Weights of a small mixture-of-experts language model, trained from scratch on English Wikipedia.
Experts: 192 SwiGLU neurons an expert, 2 picks a token, a sigmoid router.
Below are experts of layer 5 (counted from 0) of a mixture-of-experts language model. Rows are named router (the router's row for the expert), gate (a neuron's input weights, with its number), up (a neuron's input weights, with its number), down (a neuron's output weights, with its number) and show model dimensions 0-255. Each number is 500 + 25 x the weight over its row's rms, rounded and kept within 0 to 999. Numbers have three digits each.
After each expert's rows: a language model's description of what the expert responds to. This comes from a sample of Wikipedia text that the model never trained on.

# expert 19
router:458515503481555541554491510529524486476483478518506479494528467480443522541501512487527471457541488460497509505510510492537485521471478521509485480451521484517536505509460531486501508493495459514469466523500468524469511452445498513527481514533485482503519486473523442499528501448504478536475500476460483512535505477508506542507531488482492490484434486490491471465493527524500485515493519469507481459532535481442469514497543467490457517500516483471513511492523522467446475460513480484498530493536517492488514460462530464538465478498507497454516516503521503492521474520500488514482505533477487498501483505468489504533489444503496520521481498486509473541542498496517532466488493540511511541524525505484496499538461515459541494503529518501541510490498479497507532477496497
gate0:514471507492472520477470560519472470520506495485494486458475529479483526500503493474462497492507484499518465488547499577500491492527502482516496495514520474481483503515556510537506492549534519472487510515544536474521451449458481471475484512463498547493471517462531484496532464476523511504515487502487500510498486523490509495509509506490546521514547498479481531497473546521472529479496526523514464526495520552498495519470473564497487510512522475480487482467499474463483478487533500460495465477547517473523497502472548536529502497465478516501490495546500502496491490533500541457487484446518461485492541493499510514495452483466527478505510526461489545510512535507475497509493483515469521534528546501470514532541496499515472464510504485512528515488485528501510510441495538
up0:500500494563487500470468487464511494494508502501508521512474535521545491531520435487498528501498506518490464555428519472466528486489461521498485491519506513486502466540478511519541511450472488518511530463452506501493537501554523526516523543515491428519496508504481482544485477515500516487511491471522546494476505501495526512513523475552489471492481505558511478528495470469508515438476501483510535527535474488493496452508529450505527505509482526538500528536512515536506480484510495492488490542462509516505549482534562473488470490498552476474519526470543496538512509516514505518497499536504506474503489501502498477494515482525450506506461493503500454500512498514528503470486515476488499511462465488539532489476480526522509500524541487495509504524508506454519467492513513
down0:494457522475526488457494536526519487500492455570534487492485526501510515477480512508510528474439498476527503469472534470471511486519529472525510494504527467458509507499518478498510487558483444493533515491481520472476522470472482534486521501483495500461493470506498474457469439489518533501507464517547503501523538523473514540517457475507467476513504538506494455513501494460535503507493517497500485478451507465517501503493508488502496486463505509481484488513506428481509477492486489491526482500535536496502458503458502494483501489513528519491506458483503478490478513513501502474512559515550471483555534506478498487498520500453535509496503519535524473517529545500456511476462490502528477493535532440480492511489520452531529514537508544517528515481489512519483488546498519
gate1:530484522519514475500503498503497524519489476507483501478558508511467491508485495498530483449499503496488514471472548503483503492488481530503510496447490502534499521437525476506485494506499459505561490498470535469503484472498506479472555531498485478513516498509529489479483440458524523525540470494501476533521419508462463503466476423520498524483473473512486508491494488485519476505478521496441503453553478466460503505448548487521488487479492506494527501507493497528507483486507543501520486495516534508536499494505513487519489524492492497457490528513513489483555521516515482521502540491491510508493468465487459534545470484477493484450534486467553526489509520488538510497515512464552470552533503472510511531548493494503523491508477516489474489473505486521489476485492457
up1:463492525509526469490480515482493529487524464521437511456492557546493468502489501484540520486519496490483483452502511521514482477489507543486507518489496514475467511474503491483482476547488482498551497522488502436501511474513513487530513509500465548519489535500507533470482496484460483502494450481493458487482440518456494471479514487495479526504477510538523489529516468482529506531522524520501535525539470494471485485457503486487505464514477502489533471496471471508527485483451507437541473530467532492542484506510520475467519540496500522482514519522531485491546549479549503494442512520487524534519504464507478506539456514469480514496538502487489507479500473525512542465506509440518510523501541504484494488477540497496507519518530509525528491485514504502537480461469486
down1:478489478500515465548459479492522489539523512512495468492513461510489511540517493494549552529494504536473484508548491492515530522489502515524495562487510547553472471458501459480518527537491513507517479524484500492488518508481514504528527515479486507473513503513510517492438483493551489488506497459509450525458490512443477492483476469491482489453473501545501551515505487445513485523519509482511520489489479500525516504511510531497514474466534548488573510516487520515498460489497496502515497524499507502532511488521507483539478470500436476484502507492503542448515501505502467517519505505516462511564533469533501499504513475467536533522470527493545500502527478460498473479455494458481489523544512462536513515500495533470480487520502516536500516507518488475476498545503488
What it handles: Commas, and, of, in, colons and semicolons linking items in running prose or lists, such as government of, regions, and.

# expert 2
router:503521508475525521499514475526494499474488499522459534493525496466507496482468499504512485489505500479467513487518480484514497484501532553532482558487510528523477489506459491468500467520518456525478495513523526485485527457483554488490527521566464500494493449485506507507514486461488481559488452446513521516518522521508482519497491460464447514466483462455490486449530498523511475551486472486501501485506512473469492484471521521486496500471509529478505512500494490441460481471518501524516516480501504485500521460480554473525483496515460476486532520501506464472477496490540499526473508506524501481498524500452454470476535496490525495494497484473529482506485523540496520442524515512541524456523516530481499519508482520523507503524544529551497531535447492492511539466504450
gate1:508510527512487515479480492450505480520502507530507473529484492495497494514531455506533514491514458525521527483497499515504482503506545515508489501536503444484530506484524448472520519547487503523500476574503513522458509464510460492555513531508525476478536502506487531482496515552487488527472534501536517503529470477495525524563475507519472525495496512515455456457527500499507538490524517473503465514535499506530484502517525493480463491494477490478508454495492525496500451506497536539478526521482509512534528500510527511510510475518488539484502473515519506443533548481477488522475438477483529468473475500523498556491458458506487485521484553514504493541505472535503498481551464531548507507527479520500543495531500508503505473483475487506460478492481525482548487530509494
up1:485516483466521482498492508503525539444488496480493545503508511499465491492509504537473520482486496488484499499491578490495487503521491477501494488508462508521514501502507523502443490478508533529519501438492513500542508486498529479459521472458506508450498477559523517492455519442463478506543522512478563461518522481489512474489518519513514510474489514462518512544525490506541476529502505515484539495454504477462494503469470515491477527521499478489469527518474503523500484517471501475533513494482478483517483505485535466530494522544504477501518508474514528492471476513552536440515510517515490530516525474499490445504509477501460547501482481535533560459512494479510510480441509497504500504478495488565469530515477482498515538503514511502489534476546501466479506542476534
down1:501501503490488490506501537524505493452529522473519525507514494521495468527522546514494429475499520508501477483442479522502545521527462532542516521479519483532502494534485547459508500482481558495496521483499514514515501523506496465480502524478450505500548493524535416510485472455491508506529523487485503466481520492519500465511493485538515561525474504512480520489530447499490502498477511513484480490512488535477489479551501498489479465484516488484491535507528482539455523487461496520491458534509493498479542477499534496499530474538483480480512534524486488541509516526511520531511506530495501463548507512539519463440552510492481525555513483479465522506508462490507474502484461527496505511457509493477536513473512497504507477529539521505497520522485502510454535501544500
gate2:514488507464532529492492445470522494481447493496527486449506545489520501518565495523514465476484487506514511471487495538513506538483483507485457442498505479523515483520506555488500478519491486528481452509515535508506538497499512510529546497493509490470540513499450472514469516537489506491477524487474559478515495535515490531531563528488555499507477493518492484528484508503551515492454488489528491524537508501532522493555494472525503509479510494488488483501461532454533503444502513496525507501507510509507523447497522468480488503452531496518507474487482505509514479498524493456515517455490494504492541460498485456478491530509510559497492534531527508511508459499487487461481521480488462472506469531514501518505504535520513494542463489473459486507513446460477521494471498
up2:497465500457531532452514481521513495480489520513489447470539497489469504495544527535532493459492493497484514430481465498535498516509478506488468460508500546502499531543479500508508546492526500521495491466541479525465494514477537531497477518492522466509478517469543525507529490531521505489518479499493485460500498507466472512490524538501524534507485480512498514495465517490503498516524484519522469525517487526487505527563482459533492500524485519475490535463517523512542480521516466501501482462508516457534488471507516486499501484518485484496513453451557557514484519503505450497573524506510506507519518503468534498484521521497467507481476505476501488527508488467503461461531498452477457434470502512508451516458525516523503537502481503472505488508501504443516524503498469
down2:517559486516491574526494491495524527532504502573481507480529457494463464533503463492516444527532495513513519526485463478501518489491501495456536519516493432518489494482536510462497511477498504511514479522494531464505496528526468502471481500509508530510539499492502482513493473509467484494480509503493511505514496524475542495533480481487485473481481495499503507510524475490495491532447462473496441500496472511488529490554483483507537478486497474542525494479482576473540495471466461518476500509480510531463537526513530480493499485523539515539476489450494508521525501548503503511540502461485490514495493442504504488505512521478536506474499464544509493517482500475531461478502447476502507489496479478496489542491507470528479467483479511519480460434516488491484526487484464
What it handles: Main verbs after was/is/to be and abstract noun stems or endings, such as released, destroyed, work, training, education, ruction.

# expert 28
router:471500463486511526524533523523525468482478483539511474531484490510489536513493499491528489475520475458508517493513534475496437521498494562486502516503490493507542514508493476519492502501477495521484522512504528499463509478476521510503529532533512474504492472501474499507513536516455482507492450508505509508510509541530537495519493472472493487501425497485502506523497514509513528524470506454499446478509519482510517510498524491498484485475480489473480518503539486479495501527514476488451510514542525507502503494464544487524526447507490490499510524522541451523491498487583504491482537505494503541503487530439503476462545445474498543489508481498531511494523520555462559469522490513512531465482489504490499535504461485496516493461502509529507546494442453459554501484455491
gate0:468513482519505483501561520495527451498505513487495508464466488511484518487481464507460459479489497478519518506540496485521535487477549474501509524562470510517491492537474504510524519497487499520503514505525491498527511452496487506533496526484523501532496473498458510515468552507484467483509472490523472552461524494496529522498468449474494514497485547473499500497467474491506502548488567503458457491513492471503511519491571509452493526450470501469514492473527494503488487511547492505501493522468491536508508532480476515533514529492534542521527476542457477498507512458526474471482495512519504456514497475497490502476488519517473510486524512442489522529516501558488518485536481538520521497503542469497447534497467504534512486507529535513517526469468455509480522506470474
up0:559551526540537501547486548519501487501542507508472542464487510538514514506494500484497472494441441457495543503488483576512532482477473495460511494494517516456528509547527465518484495530505540463523474500473493510521496482501518487464492471517536495483490506505479484500514494473515528505488490484490532486499530491501510503493481464510541505500518506484475506565463478509507526462530495517481522469447488449476539512502523498505487447528501493508486503501513502576495496506485509538502490500502518514499494484510519488551515469462509469525490524542533492484472500474536494521497500513516488525468497482519485524466488511512480446496517477483496476467472513512480474525476436516486506494525514506498497556489547484478476476499483476482515471530491520483448519485463535
down0:491484486518494492468539483530529488529464511531510523495499508456513496532503529527503506469520517494468520542526502497489470461491586531501498490487513526525553491455522501503522510495489489473515493542514498499538467511515535507503484542494469549513490436482493507483497528508494517457468468504502504520464470531467499517511544480540465500514521492523499487537465486480523476520456514450463483507490509523528574525548542521539544463480523543512487497472514475500481514491518492543487505497506513515520536515475501503496512480505459518479460527503471501504485504472481498501519488520511496492511496534472506452521517519517556493488498480523543507512513498493510510465513495463545472509467526472487479516446449478506512473518518517447490504562486515491488472495519469
gate1:498489535467507492483522494483460482513480466511505507495457475506525510517507484493488512487507507487512496503495460480518504582495507534500547526481517499535514481530510482503507479509508523520490485518526533477529480488468521506523524477520530504490475487504492500515470474507456540555496488520523538549500483534454498563523522459499526508507452442508481556488493510503498522467473482493525487485506496532528529509474506466485496519446501490527486464494486544513522493485478525479474529503493516480532552544496487516477537506493522542489522500554505532481494501485458480513491564477456505534509491489526491513487468478477482483543531518542517475501478539512430511485495499548521509521513507508513525519516474484518546476463545529542498505517558479494498511469524471
up1:508487500536471491527507509508490506493488489536487476510510505479520465502534513516499530490481558526479506476468481515512487529510496483487513500478480550489472509487436473472506497533489483483541475480524535492492506513481523509460492486499477508498484516496526534490457523529533472529474532503508493486524492462545487484527511524567516522475492543526539523475501485513531507497531475548494475477499460519554482458522494458528511522556461481520494500461524496484529528508540478471496494490512504475508505494533527466482515455536472510507496513479532467532483474489531495486562484501503485483522492530507534496506474467529474466454473485496513486522552525517490515500523526445488515473483445506467503435515506528476467512530492497497511515532530551475470446525519521
down1:467460461519521508477538500515466529537483517495469521517472466484477496480513512470532481475527491506572441507506492510518512493504473487501474477525474474490510523511494520464485494508505494485530488506513527488553508507513468525491516511476490482524482524508473511505522489454505545485523507457487466464510550488516538487519489512492514484478517514493483513495466523486490497520492447459493490522480498449492494494518445509550523455474497482496518498455506485480521527534535496511471555500509491465532494464541504512491490481552525508527478498492516485511536466496472484448490472516484553503514520475546458490457510486486550521514538543483499508448514555490491505507540504479508504470471524475526522509525485478511532486502511565458521542487508506526506536540522476
What it handles: Auxiliary and copular verbs right after a subject noun phrase, such as was, is, were, has been, being.

# expert 10
router:483495502487545518515502530544482517479499527544500494490495480496494492504523526494545526476482501483538478511485502479537468517501454513514494469503529478475504452486477482484480513499519457520481486516509509461479529504495550535502486544517460482493491469492511475503524520494496535509512446503512474534523489537503493509503526516473482494496482493475466471480515480542488463491496518472516535476536523538470458531491539473476447491496448450494455484467483505505455460480528495496472470520527492493453490489490532496538479467513511489495543513537518471490505477519530521537511504531528514526458539523468455511520509471493513498470480492458541511541542536544483496497503490541516481489507485496503549520533471483505498510539503458571540476486468492480524522506458493
gate1:546504466473496510543485484553497508495493514499474495488484428499540500456471501493536492489476508487515461521506497489460482479466474506510485475492479503508478546498492458490499500514477468520549508569527539483521545495473450470520542505524503509490476477512503492482542477527494505518491452536523452475477508529530522482479475479514503464503531528524497493492477506455520467514464500520503545507492566509491519496545498445498525500522480491503513481499513524508505473517501529524509530493471501469508528491531527449466517478529480494443492445540484476537503498470499486483480498490546503490523500530510510467543494467494525491532505504458495466513508499550497521518541521498496486490482492484480503498507551488521532566483492466500492495474473509477512515443500520
up1:512508497511474485500509518499489505508508496493518476509457460492479465529474491512497479520544481495464545503509488501516468498521529521492461523480493485484502470502499491504464494497476537463498520487498500498516509537515498489497496511498483467496514499516468458489502499481480462501551494515531551449560498476514507517521448498549460484480495521459514507524493498468498439479512522478485506557542506527475503473540498452496485456519510504466437527467514514471530498534499513498513494499544535528469498541500515486554523492463469552534487456502494511442534529498511507516517526501509490480468504513517552521500489500527500477462482475512529504510465517494521489528514482482496509516493504484566541524457446498500545507527481497517529479519542461491513472527537442
down1:529465530518477495459475470521543491486511475485545506536538520482495498450524474460535503529469504497557501478478476507487512501444512499485526491485491492486521533505522551455524509516495483502534512474507499467472520512467486500445505459506541535497484476534501513485508468474486477500471484491506491470499560471479531543503499488491508502527482500544486476544474516555499500496510462490502525540523530498463471507507490514465517497448513482522514509482501492473497503468500426510518483468464522472518536526504495498505474521525503493529493464509523468472526493525493510486524478499485517514531510534511554501497527502486563529533500487519466555500520539493518449488497551526519511526496496484493477506461534527510533520472490520486523539519481531506478509482463546
gate2:535494449502482500546502475525500486528514479506503538532512482509489492507518482550556482467510535482512479509487493493500469499525485547486479490507523486485495519440484494455473551460508511525459496494530515503478505500481472522499481498503465519538483494510477488498520514478475522475498486494493497502493489524497517535460484529503496473515485501454461527490473515547490489494519470459511498478520499477522481496507483528477492446487514498460496498514531488492466518517494490467474542552492546455481508482521509514498491469529545472508532513490518537455510524450454517544507522493457524469519516529529512492492515500518482547506477504490456501501529537520470516521491504503527560447501482498493462562479477502514439502506519483526456506520443503563464535502518520
up2:508484475538520535524492473508470546511488491505501567459510563509549509498501470505478549471485499470474505458499523468544457484536458488489508482486489479495511498469505498500505490477524523493488553481463490520488493502502481474506510481500459510485494483517486476504500493509461563500509501502504488485504532536483482521505481525533496498491468526510504525490487503499520504486507532511520524517493525492514482498578487463489524528517497488490521479489535496492489454511466504481503525483493446492424511486530514504448489533508496543519477467556459480487527498516523489481492491513524494555477512465516492501500523467514515528503469448499473505472533525487473523509521519474517536509516506484426494560497492514558557549463492483525518503512472490468469484480499496
down2:533502539497500460511501499516482511547509543523498463503477507520483498495470519533477468490454527484503509510518490461489531459453491506464517496536549507517479511468461487463494536461519443494483518475455533422474495493474476485485483472494518458545546520475467508500507484548472478508503500473510482466529493501491518520490490470482512521499497516537488473493483528514509485513505505497473510509460506517475454479516482485511525509510511502478496491465474534479499485488483504495503483472463463508471508521520507523462478551513523454444509488516554503535467480500512517492474490498486460485484510509469458498490517482497455516486529455524473459466504556482472464480465500434519481488522506496536504552521502535489463454484480475539502495519483516466519517501500517
What it handles: Middle and final syllables inside non-English names and words, such as Pin-ky, Puspad-ant-a, Kipp-ur, Nyaung-yan.

# expert 26
router:493486515507511511526509503555493496484504479520506447504500496459497512511462505504501494477481511487484528501543540486545456489500491531527460497498510496449504538532498478478468450479564470510449485527540533500486516490474524513539510540497509483525472478498506468492496490485481470534497448509505524529490516555527527491518506474519492497481467502481461465504487502503495500543475529481497490467545536475488455498481521459531489510515492495514447500535520530497482450487491464484515486514516474481500527482471544467490459483508500453458490492520489491469492473514532502470499528514545489523534511533465503474507519491493542521477497524508527454555530545486447507443504504490507535487465533506499470488493492519455492477456482516543502506496458516476508506523471506
gate0:508481496551512485516493493520514526490528492528523537526495500463515472535492519496526486528431452498489510500465508518486536497493447477561482543538538433521506516450502497483469492525510485532465558485502505550503483522520492495456489526477476533502461464495464466479490497498496492496502546523482508526494477501506537499477466475480468488488488528497455480520496481507504540533496511511473487487499555486496487495502538525496536492508481481497525519518487503494499489549541481498480545494477475556492481532527477504505498493524501493488507462487509509495502519505528489467466485481506505492556501473480504459471458497559508539509489501542530532528482500490476494515518533514491520435471463477553511450483473509513510492528506500520514533485537513498496544490487461
up0:516471493490540490515477469530491516489511504487491484518483443511515507513540510549519443502533494514529490515513465497494487539497494453513505451490452507513513520486453469500544473509505522486479468464532490524483506493523470538502502528519469513519479458494514517495463518504484556536517475535482476505450524484523503471485504516502481452490510529506441473445504507460500514510495501508492491505478509553507488459472507454512513488446518504482519507497527518496466560491500541557520498552515482473532490511526483478533476523539531502488529513499486488524462522541485515518509514464501476507519490495492458543512463491546483519506536526528536482464490522463537477504546525499550493493485490482473498467505485503549505504513524506475525522475482493517484449480504498
down0:449501498520447461495503485528456477492490502472494477528495510524508480487468461483460518467478474522530533560493496490502484489505480490498513532539454514488481505497474520438501475530487476449496507466502502550485546491507494472478514511503503499464479518487513468499501514476528538513479487519479435476503503500532515521485494529473498494495479498559517458482508533520521518509526519471453515530527516548521523545516496508481490494525524499505515490529530500517449477500550489463527473471511460517473456516507491534497497527445459445515472464574502489492518527482499527538514558471497538526508501462495498504518517523463478460509481486506498454491555501515476500512500512509501461492494524503519524496496500501528454459511524465494513491487485494518511514529504495
gate1:480514501501448464494485532433500475549502489479512479501553535483472464492497515509513488517525494500478485471518481488516526521498484499522514506498452507518501527537498494493474487485533545509454509486503479512494446481492501501523534498498541497477510491539486510500485563490502534487548521483517480466456533463519502486517497518506476524485509479533474551489494480486525517542511495485482519510523460513462507513498479499515510519492454511525456514452504486530516526534544488516475503491512497511514523508512532480538506472505495507511527523478488491456501511536493505482525523463541515468523469503502465495500516494497460464466522500446415513503472497511529480511493469495524493525449522549546544519538498487500489472501533490561563506498517459506535498479458504
up1:461517532537479497521504509433488478520484480508484507484485504477499498544502453476512474478463496470486509449515480523499539476543504499500501548464449503534469522501494542456556439510462518488514505499499497486455493488504481536514535471466523487528473545513512496522483507525502465539491465519537515469484521461557527472470487501476473465535468520503513500472469528502525485500515476488503497482468478515501477514533547507490489532469495502503520507519467497473532505521514485455523515491550515511520518522482509499568460466502518514504483492502510500487506500482522522515517492478531518518551481520554527511518507576508481508478514521484528551486533500535469524492496510508508500473468505515472485501463494492499508504501485507483502534474511499505473527538465564
down1:490526478486501506518500499478493476501471513478530451523505494528494532516507470509507520504473503450515559493530483542495472490543497511544534522501428496490486546516533461483531541534479507457487526498470491468544528511512548437506518485510510485475532535507467489532504535532530506506418518473472527517498516469499529500504497498535515511502503552504535525518452476495520520511509518498471507533489509500526493469521525456483446521514501539506480533451531469472506461507476447526487491498501531530485460463514485513446492525500508452477504477549533537516496506482497479462505477523498476503486458509507512478473507476519512488484526515517485486503473499521536508506505507476501477504500495449509472499525490505503505539509484512518479550504510493481509550475522514
What it handles: Adverb endings and common function words, such as -ly, -ically, -ively, not, often, never, him, them.

# expert 17
router:514533505487539543487518534502496484469493521518459482519531467481476517482494498466517449494500493495484529522487548478503471512536482498518536520506496462467499500521488510500492470457499474535495507505498517509474469486473519503476523516524475452507484482487510473515528470503508473522478495501490472550507485524553543510516498523466483502484447478487475502482537517549436464502490517483487465477531518475480499477504501471484492505535445446478477514481494519501492439505482507544478450470508494517481519526500525499499481523497479505476512480518501466476555472497552519518499542503499506504524481497456467499501509473468518560481453493494513495540506494511509532471537497539563529438516509513487514509515472490461527482498504533498524515458464475511495525449472474
gate0:521520498526440463515492516508516490513492502491464523521552479501510528530549552515479485505501525499496516523483491543434470500522519507506538496479517496445512464525517537483511440490507508475492519519534478519507479517532498529474545526479504467486495451500489452489538504465488509506510531501519508484488519525555499488483489552495463527459530504498503497515503541481492496498512510473449517486495496550494485481570489477507515516468499474469475466457484537500461489457531557519506508523494523482531517503512445530471460544513527480481502509462492493463536492497500501516491467482495507509497519517519481486449504496541528526517468503459536497490522489521512492528503525511506461490478496488541473505510507504459517481494475485475504539470508491502491487511428472
up0:473460495490496515522499487487502475515479483513530507547466532502516519490459484498499489521485524516524518534477527504531458517510515537481476523472512499542472495465495487507476530499495483471521487494465517537514488493492505481536478466508488483493514506495504491545473511522458500468473527495481522518452489485475558555523495511543494511504452498499486478565451479527528518470466520491495500474498515496521517497486452533476492541535509486488535425548495469533497506531476532472524512503489485449468516485483507476527484500479496545536525479505507494498500568540521513497529551505523491516499487499497531496517517470527476533505507508576467521492504483495502521491499488527469520487472471504517495500496509458458520525500488558433531509526536470479497530478482529
down0:489474494488546508486510468492495483493527486553513499501513498523529507493476528492501524478530483452486500479522513521503474461502477534494443430462509544504527508479494493525481533490495553472458503483496502530502503518497507510494537514486527527520454495517531485490507485511514492523525501544493511517571489504517495503475511495486515525515499519484531517462479483518494529459517502503490484427508495501535448526475505561513491487533449484517489512555519472484540506499496497472477453485557529511487549479518539472464500506487491477468457522505473500499473483515494504507477519459506470508456471547486496480519494555468531488498506495515491484521540515500496470562441489521508543506482530493487489497511527470486490476494575537498509490507508511514458477502510499
gate1:495488489494468457505506512480526516495554490520490453504488504467466510510453485494518459449546547479545504539493478458484486505528466514507498540489488500426535531510501517508499504516473500479457486504522495523518532566494512523459536500535529516469483509501464503564519550525495471538493494470463500514491526536457528460541518497520507495445475495496522501504518529457483497527554491475500479545474500500506485509507484518509495501537478482525533523498503485515491507531533494490473486551511506547506514495487510441483499515487486446492496495479503481512517505485495497514467499523514498459516518471468504510449517542497512458521501509550449508494506522543487522477500546481449521502498474515487500514478485467510511529506477531523531483516490514524494489515518468
up1:470508518487444495505513470539483473542516499530514522523499498486513490484492494487517526521492484528484490478494557497524523516506521476521498535518509483554472479523496496465499522492518505474487466522526537500490532456491494454488526509432461457517506479536463516477478479505464495538487521468496471474491483507498499538458495497469487501533516473508501492485472532526523496512495476513497521470477510470447541504515501482491485541517548537463504523536538517509470528480474498527492505475510470506517519528495519484471483518504450501479517507519551535496491475534484459494501488505480557465491475498523551459449517484496473496497492556504498506511482456505475566500504462510493448467494543491493489456459488467462509481437508522505469503523521508478478509514478533
down1:488486522482474468484520464487540507504488482516475542513504484529469498486441466463455507511531505508522491507520510499533488505450498487510480541508548487489502511473508485460516513514504433504508474554525459487497468421510523477460501486480517479494506501477489467478531468522433518533490511502489452481498483520560498490499457479481485490487534472528505515480538563503469509532490526528532521501490509472504528517481451467525521488519545502476515529546514506477521530484466502502530507509514459501497505487480487429470477521487519503492465451514480506521490447520500503526501500513521511472533482463480525523495499483465500539497455513490520499491524428498528453529530487486535508473492492518505485498510482491486506508463505479498510469522509470493507513511495485
What it handles: Verb endings and verbs in plot summaries after he or they, such as inform-s, kill-s, would, wrote, was, able to.

# expert 31
router:490512488519518526541496455547521481464481454535513488495529504501505498539480509490497487479505496481527495531500505500475444474532536495566479499494482510522469502516506506488460475519492469492497504515480530489493523470457512480529490490520516486479459520497488492503520497501520463512440455508518514533538486528516525529551492499482470458492437451487495487491537527531518500521495514500518487467501534506473508480495558497516491500525479487481471500484501533463413499496496514519475482510556468514480509495463516477522519504502498500485523501497474434507473472484542531459480528532491495527526472516482510530504497498468464534480476470464531521499564525496471514478537488531541530481493514518518535500481490478480521449524498525505504561508487497465524486484498476
gate1:488526462461487510509498491462477508511518501551468536520497487480505497508483465475527483536525489508495447473520516537519472484515517485491538509505517495524527495477511525532499504533502502482482509535483473490511501529492466519534468497509455481488515488461518519536506476536521514491493497450511524482475509494514463520459486511485466499517532532449519510508511496548487499490486514531474475453492485536512467506479515529517475452466523533505425490490527506519472476478529489466522520482513526536526469505528512507510482507487503511480471486522519459487494519496470483486461547476502566465514529523529488487558547517524486508475474470431483479511523495493469480506525533534506493463515484480518503472507492462501490484475453463451503468468504567476546494510515480
up1:530501468475499471538511491517478461514539499519495564503515530516491474486493530502496491558503496530437477523555558528561474486462500509502530476453511523496436528467521520497486484528525463531477522529511552498474529509509482539536468518521510500483503485531477506474497516512498506497509509501512526509475516499537441500485518501508480481507488527475506526521513458515456530536530510527471453507474500497486489504498511495484486477446499528469506521530488501466531515476484480463469546501514520494528486487536484514478492521481484518485507512499468488487468497505464506484504506491496502509484522520520554486467527533541529518517451449443492513480527494509493500479520521519483486452522490496491479512511497496523539529452517486478503488497497496459478524516564453
down1:539511475502490516529503476482524485537480510484507523494498543489500502532468532504503493520550499476486546502471458476524517506479501522488571483433465567523483444496530528499484548530492497515505503532487508485489544521497479524520485526524486512510504471515428482517521506548463474508539503502487513475487506559524510507539511499522473491493510536516479457492506479495479490494475516526464485542505507488503482497472520466494525493479525522533525524491492485499506495519508478494503508498481494507479478539510490503497436499453505480458524542514515508521558544463499480521498458473521511497486504483496468462519468522517485494481463462496496471502536522527468491531496493488445528487547514488515552491498522516520446564517513500515487515528517499531516502463531514
gate2:550538475496486487532535483493520522490490521499508494513488531489481504506505534474497498501457483447477573527517502499463492504505529503469499511531493495505487487496540503515488503516465493506521505540491500482507472488550444526537464518458515503460478482494485534562519511544521480518477515474478498452462479516514492461445481478486469516507530499495492487541478490533528486471519506502463498438488527557495454488462450442500508465493500499499495471502513522533500478479501480500474531512455470527490530537526444442463508524473490513484543477487512482498533528478502511464530503514495527486498472508496504478498507479460491536499490485454494514512534510542483465507467501484513500499502466493510504488504514543514551488503497462495520478481472507430497475517492502
up2:481463520524513480487520531525509510465484544480479520449503490459530542486504479536474520515488474477477484505497486489491476526500489512504498514490516507493553492529485498468485507483527509488509514534531527475497515506512491485505502481506507501455488532517510491501516466439525522468462495500462535492498473477444534502535482491492497495456484533498518458508475527476508470495511498488487567494496464493488480499495482569494506484473501539492502500521497461538484489551513455471514507509491506506523485481456471484530503478501526509473479473499506471504502522515574484523454478501532479503549505513446487499510533529472552477516510527523504513465483449491570507531463453474490529461516550497504478477522525494486495507505544533442531533489494500534542490511486506
down2:479493512490485494482490521519478474480484491405504527505489528537543503502539500484519467524515569475480469521464555475486476537464487509470495480508516488481526479478446493516506473506506476495498497507554493501490498498517497488482506512484490506464548483489432469509454500520497482491482504497483497532505493500500521499471552503548490522501461496505498445474470464466516473530521507507487521460501514522523485513535472537506495472526461511518476480503502422506461526493486545508501500476458574514481498493481522507460508501502548504535459483471555505508511523493523473506467498512497503470518507498490503507500508464503473510513492514472518518513496511507534495493498483498510502488481513506480527497537540523513441507500556443488510525460524485504547475483504543
What it handles: Trailing digit groups after a leading digit, mainly year endings in date ranges and decimal parts, such as 2-008, 1-940, 100.00.